From a checkpoint of a small mixture-of-experts model trained on Wikipedia: a softmax router.
Below are experts of layer 6 (counted from 0) of a mixture-of-experts language model. Rows are named router (the router's row for the expert), gate (a neuron's input weights, with its number), up (a neuron's input weights, with its number), down (a neuron's output weights, with its number) and show model dimensions 0-159. Each number is 500 + 40 x the weight over its row's rms, rounded and kept within 0 to 999. Numbers have three digits each.
After each expert's rows: a language model's description of what the expert responds to; "raises" lists some tokens whose logits its average output raises strongly, later layers aside. This comes from a sample of Wikipedia text that the model never trained on.

# expert 61
router:537519566566504446477438532514570547425499616592553483481537483475453590528510425502527532491500433521499551482504446458467558523494478466453494486474463486567555519419500497440445457445554561488514491500458494483516507435498463498519449485486462479513477550446526450544545500478477586527506546520515501488463503410505531549550541522481515420496474485449500430490513534459498487424521466475511530565456486449407505560449520512524505471433506511510507559494531511482538494488487496
gate0:487490581555495533499479610494568554552446471501570462522513544502480450519456525513544529514565497514546481447501445462495461503521549489445502522556488476584442459512454459479427404508491564501529464531476506508399538517483500481558498499487425510520388502531443495543544525474467471427483547476499522569435516525471473520508514441521523516499456501522469496492497465516549454491481557530498526534498514423506450538471546490427555502531500503408507490595504495477500476552437485
up0:471467580551467522514443460494569416459496509488520453549496543541488508465501524523554532510529433474497491405496450539429496491496529571486468496567427549565465499519488454529518511528534498524470431515497498539422547554499470443550458586486419556551489454446495487498485546497470494504528557458540524532521500494535438537536480460523484395480459507517505529482445501514414448497507525502512531568488443467512466481512513439469567510444516513449571576544499458454538544547482518
down0:569475481473498518497531435453459514468552492560557521509494476531530493461492522463452470514506469522510471525545531489539487535510597560468612499419523516454515513440553424534495557509439544474533488517463508446499428461493535441513514452563529549478458490506489529421529425510486463458465469499473494492509549475536512495438561575522463559525513498516584569549507465559502576522471519533523412510538495487486517545483493525497520482526517529597508440461513490582407475454516489
It responds to: Verb-ending word pieces
raises: "out ", "of ", "the "

# expert 49
router:452561446513514463473471456494538479494533506570543496494450447538491530530523427441518483493494481521470535449529459521509522493436502464517459481479431558537560495459530481544434518536518489523481595541515542541488468487563473494494477527473520443436542532504495480488568452495564574570515520550532520516474512424545476499506591600518401436461495521478536453558462479461520539410493515494502488576432494435385514517433514495514466518472482525518526501504542504519532464492437485
gate0:447507540481440486473445511485499477529562452545488556525516490398475503474477477493529551516437565507454439524487460531431448548418572523507506537471474495506514504516538509463494527435499550568487540477487516492470540484538507492447552481447480574532504491543481530511542447511550570565520475508463493530530508531534549473535473456563541489492533500451585463523522449506423490424551514477488413457522522508465434517534482477545450489509470473495556444435479446420453568531424558
up0:466448485473466498515493514540519484495549438512491514526455462502489452516490527487444456518465542400484453506481471485481392500488523511530436530521461502481546495517525475516525540514501488621485547460506504587502519566494476474359560523442437448519550450481523550484466473508548491525574464472502431472568462495576536508469533516557539411544542510511527542525521516499458490502487531515546457471486419474526501526461487497437453525506460499466528454467444413435453507511433505
down0:438503424460473513506465533479549473531523455533452463535537429581435495535465511471499503530544447491552541529444464509483560492419557431553505465477466484528503468465514532473465438510432460495474418488558419556389552503455489486529539512489459487514548574452425452463519513528492509484523453457470502433494434537533542522470533539471511490582457527548461547436497483546571461514487492528507400444491489489487496464459445465478534499490564518516491558505533492494500481510513460
It responds to: Name-internal syllables
raises: "en", "en ", "es"

# expert 10
router:476544499539486382433450558516515553455473617514506500485456542481453546549538469529576492518459436538438481472535479469443533476483535462449540423500474468574498497449551461529448484523549530531517509489527492525472476443555467487493452478529517483520542529445524473526504527525544561494505490543525547516481487453471516525527546554476526466459431524509500464574502477475490527418549518499474529515417534487389587468455538436523512532431480508511564512509516542442522471468498531
gate6:425525491530510502430445509509471486499485451536605492496529471495396452464497457477562516489485485528509482590487522543498503487519508482538518474572550571454472447509468462506498489486512457475533497498474491518479462438482541479484493417506548501380544480505510515563465481521490556473382471445504496436511586497467521451492409521519481552514545514538548540475462544489478529484463482503463417488539513456531449532531494486554575496484527508541487525511577546473459606539467517
up6:544423521530467446527530431426533541533468425497455436522481557506498520464555530486467509481462465551468510479425472468551450527462415576509475444487524539532504587548543481479492528499512494526490553486492505489514569457499513522512477554490432484583523491539470546491491475495478458491518495442494537479632418539461581521512597560469562475456492515491468492535513494485534520503470484504511592514460487565469509505491475532481509543472511529452505634488481504477477485541490526
down6:458525472520499494480514475517515493568541427489488411519462501531496454476524509506558429450551418522423446535529479489547458565521440572488493553504508454508538481501505492482514587537486511478539440546528518484549545478459457553530390495412499553537475476497527480555509519486501521474526563559550527488524422520490501497453513497537519461548500465512500519539577499498413472480444502488514494487527492500495513594523481542477477513495533511507518637517548527550443501451398536
It responds to: Word-initial stems of institutional words
raises: "ing ", "ed ", "ed", "ad", "n"

# expert 50
router:469525496487465426429498469518508543445525556554551504492446483479515566458561504517552566427473494586449557486530427516431533515476451539486467455488435513546546482449497534496514451503496535506529532545518525452459521424510450495551464498500491545480505490521483495514557455477569551520473496534538543541414464414508522515525497525532422483530464507424486459536490557537492497423444470483502478536434456528399587507459527540460500539497411491496531540484507552529551505497468497
gate0:504448549534524489458499490544471563488481495602485541466482495434545518472540481515537527545529489574419490520498469418484476534596522480519481475547431461446515577492483549537545435484446546464495479576437527486524507516505503548544448423505495454450528441525530553542496437551485524508523505498554489526507447536574528542497551515486473538447507497448484501491497514573463437511401545422560533481496480518433532457484454555565578516460470547516500525494491501545505514520498542
up0:531471469508496444521542464528519470423594486335478478470432540491468563514536514468479458553489521448544535584457472493539458478530420514536504527472469511565547498489552527480493520500497469473560482404474460529546437512546460519534553505519526478513468531563500489479481498515455504460505499514434491460465493477531498465563466483451550423490442491518460538506479456495568522480530454540480473418507415509510501545499493496462459524511528438496434550512428522549440456527509530
down0:435468456544524543479534474458503445541522468529535546507528534472447423535441521514490483530521490454455473496484498506535479523475598542467521499546481578524502516524486533529510469499523504493489483521511533483459520441522496559528528477464515577514562457523537526506522461524523541492428413509454473481566501512552549539619486484555554418491546539505492470528538629484523495525512463511456479513447431483506493437504450544449557497438452510506461388509567496505434440554500511
It responds to: Inner pieces, dates and colons
raises: "Street", "house", "Street "

# expert 55
router:450514532509559449432489524569540512483544579572510525492518505508492552500585480485540520466438457587513542532528420472456512442458501464429499432504460529506536487479501491483468552503458487548523567509441509454523486419543508517485467494462491488436484529447477452531550541557508529504513511549541471545472496386453525474503463567506492487435407543496550475570497473517471475424553533511491507560435528453441534494523507513497479546471418481489583491545519514488524453492501541
gate0:477475477455497449456493539504472515500582559474508542421547482444498547412488522515531517496409520489460476518484524455505458465503552471442410534438488490429563491517524455499492523474465478503432512567465494545583472523535454505498481543504546497495495465573547440494502520554503570421451548513525501565611482442521550491516528533496508567424484507443550494543495533515535484459523515507537471467497569534463404489463507492496405468453515549442494471529514508480449516508466513
up0:526538545459579531550425566513453464429461516487504508516529539505495441541435488509505458464530504495547467519571500434522570524447521501554520518443486452524473510502395458518553466517497531454528498549512497526498453494520558568415487550509524535447593487507514413490501544511525454548528520487595459465562521535531524519532535546433521490546527501561487511497567469530515512460500534498552514560501481468504530442496483493626528553486519496468587479538498532522474567490483485
down0:410460437481529550476500417475460495519496541499535542466580451500436466499467559497464514423520534544511492445565520463501528520454578460523538509485513490546494500357495497457402463483509460493443477493460485505506461500461455563569501497446464410471503537471511476502496485526462523515499484453498509480500534476494505534513500535422437480534475515455497448513486511557440501492488524572426510464507480598543527447460434498480479508478513480497492454541501523427456401552536531
It responds to: Word-piece continuations
raises: "et", "ap ", "ot"

# expert 52
router:444542522507504479435465499511580483514554538539537480539507469444452548573505438494531490450493487494469514453466418471462546510496504530458522487491464544527553456462525497483462498478509491531494522539475528515502510455481478534479423489443482465461481573529464441529493516460557548501535596561534514432459529417536517509560571541494499473482478514427562426569499525524545494456439464538507492555396518478454530568474482477536426556460473465592542563503544539458525479531516506
gate6:488514534543456474493479475504523489622525504487540489483495506538477476565496551406505459458507503506478497435490467501460511583483544414439532510575510492477498533491465556493521507530492469482493482527438424538458512523491520574560514553474511480480575469485486452532462507460435486443438501466500477517477434519515473472415530441545449468500559439609484454446508459469533503499436476503564544538507575541494447503522486532480463567560483558529478562502565532483482507536546574
up6:541561533533447515458521548490475456491609458512424550475525492463478477489513511432549436432457505490452504524507499447498482538497463477460538502563461457465505479486554451515516514548543448469526534531523506586454515525439482513489445461434485516500600526526469442513458499468510549480510448477580531484557526487524513407480526536500458495457542419559462506494452426453530525504453520459531505495487467458515520519500589462566404518537539525513529488533513552505523553595512527
down6:494455557448509463461508573462526472528483467515509562437509487532506578539478514448556426536504459521529430469495515566465479495542465477540436434500565448459452506514476542484442512573450515409512426463455556442490532463447493459450509484507422524534502521545529481470459494539491571588470493514499544473410504498520500511529458466497488488483478549491529488466504490522508509539502471513552463479560564434449455431563483415538524446444494542560507484488466490486445495519494581
It responds to: Prepositions and articles of time/place
raises: "oper", "project ", "company", "National "

# expert 60
router:470511506532560430473475515510558459500503550553570526494454556458462576539560486529579543444438451511504542496491464431430467437419528531425490437499466538490521454474540465456453502490478546526514544509460478506490491433528439504460473509483477525528462473468475423495527468477496561526498508552545531538510517376507500491509498510554516522519394504460551479541480508481549522425542543530517479553446499484453525539497561515540445515426478454485546556526553460447532491486466518
gate0:476497559456494502508507605518494517577503505515549475603486506545522450505485469471516442493469518518469565494484477491490526529545520484454515491497468436478502539549450540510444523425566489554502536492505418496484503489539523486487456487355557540438512472499462461559540498469533505483579539501496483519522550466443506428491495536438504562551511472522512531505473527533539518492441468539470526543485566543547526573481502487548498460495487461563542430535488556601439439486536435
up0:506457471498591482520456470481488554417521461493450472445464474457524474492429524468455530499498484541518515535495535518503497406464397510576555552556477539520469542523505484422506457515492456488464544543528568471509533487512488499540467433535426483550499523495444526533536467537444519517512458474517528449432541511518490503502515512551453457517502457496427466410553528499553481513491458401538467508508486462454522446436524575413545487548528518479452433518555474486534451514456448
down0:513555418482464464495471543452509474502546526462470497516449530443446516501487556402514540448501494503491483511476498448528465484535518437421526504531480551431484582503470392513560527535518426468542495475540401502516485504473506469449520553535513525540433483526497515516507495529509487469432477562513463492498582478516510527535522461555531458440557488448497503581419561471528504544491526540484618505491508525560480472533436450509479624469505496512469522539533517487491479534487508
It responds to: Continuation after short onsets
raises: "and", "lies ", "and "

# expert 43
router:532554522556508419449454486483556489462496546558479490459441521470490559512522455485487479451521454514485535474477426466451527484507454583440530466456472521543521462405519518485435530496531494527502534544510498485527549456516465452470452484464500447532488547458493478498522504488559553491532543510543502549477509412518519492532561556525522459399473506435552488596457475540584536434523468475516475568437451516468541581418526453498494447441483453545501530463555552489509515515507485
gate1:477400568547569481530551516461533444426502556523528521487507524463525547505584576592521475575483495493524447542474459463484519531498523546498515438390497466534519443499603456534411452434476495539517456488535486425508472468470440524482438562529480572484513529494507529443481475475489491488519557549511460501457470477461549481535502582480504464426467497482536512549523552516482530508482464505554446494478449508477546504504490529458525505454457512474431502481549487504549538456528523
up1:607582460484432531470401512550469532556480500516476462514440462552524510512477543420450534497554461491509554548501485482454501429511465480524459477501453539509555521503388520470578561549526502457519533485450475571560487540529518495544562500460486470504479496444494513526586533525559521475464440512580578565536532487545496498478459433516465483493475475483485490505481537491520549473515546455472500449497504489474527434463560487471484570459516513557535495537447502478505456471477572
down1:549571441543488458509518500510504502453527570454510528490509519479544511504512493456572456443465464495455526530507411435541478510557460448473552509480521527481473523523566461579488516453501431469497461565490490458458486475527521498552474488427432493496527528541565542538436525540497498561484550548483476482548556533554498580435547484484432543522526483471462485567485512429484513472510500522553469533535608462490518464474464519449501566496460446548561584575519507484505527578487465
It responds to: Prepositions and quantifiers
raises: "this ", "the ", "a "

# expert 44
router:560532491519491455472490486546560548470490560567498470467451534508413557472532398482585545414500491537472515461551434509478509496480520517506544478484476490513564435445574483480477516523476467532518532558523566494433492433517436535504507455409518527515550526449535464518501464458496547535524517535544528486416565456500489507522530488511511493468461452405506499547499476487564545450552492502454520518430487454464500544532567511469463517471480411521468564506509526466527514461467578
gate0:549500524486598493552415512555485482582488437462483543486539490483492564507542526440492534476456553495520543533516490467508563533478383513493504508464468505512462513472451470489500584468472511466455504509432577525451497504555481507521539464437513532510480486502486558496509510548446525526467527526515500511535525461482517503498532482578523511529603434515536447508525597477460486516539419473480511504480443495457579487469515483459444520515445601511539565510588532502462411464519492
up0:556523445522493485500555610435464496476475482524556537431567557484571538469510422563493513481451549469522483536558463525510497475541466482527507478488513491522525452491506456513445460549508472418500482566533493491502494525491476530573478532519512490440557546551552479551541518555485480492610512447504537452491514480466444487440542475535527404463476513443526493504419448469498466488536527428455561510512470493493524472539484554501464550516598464532472470476493530550550479559564459
down0:502544458537524532529556561483486495521510535538538484535548485458542617531508516506498532514522520488422524483460488473445566517489552481451471495541511494506456491484515445547557431492491494480524417493492522551536476485545537552534508496527549537462500561559511414526554495456494534475424571604565491577482529451459498495540570555546463455506531517576555484547529469546441509481429514474447518473451437450494528505486599563447444510489513521512552496498489491456495490465545494
It responds to: Sentence subjects and agents
raises: "said ", "scored ", "decid", "stated ", "arriv", "returned "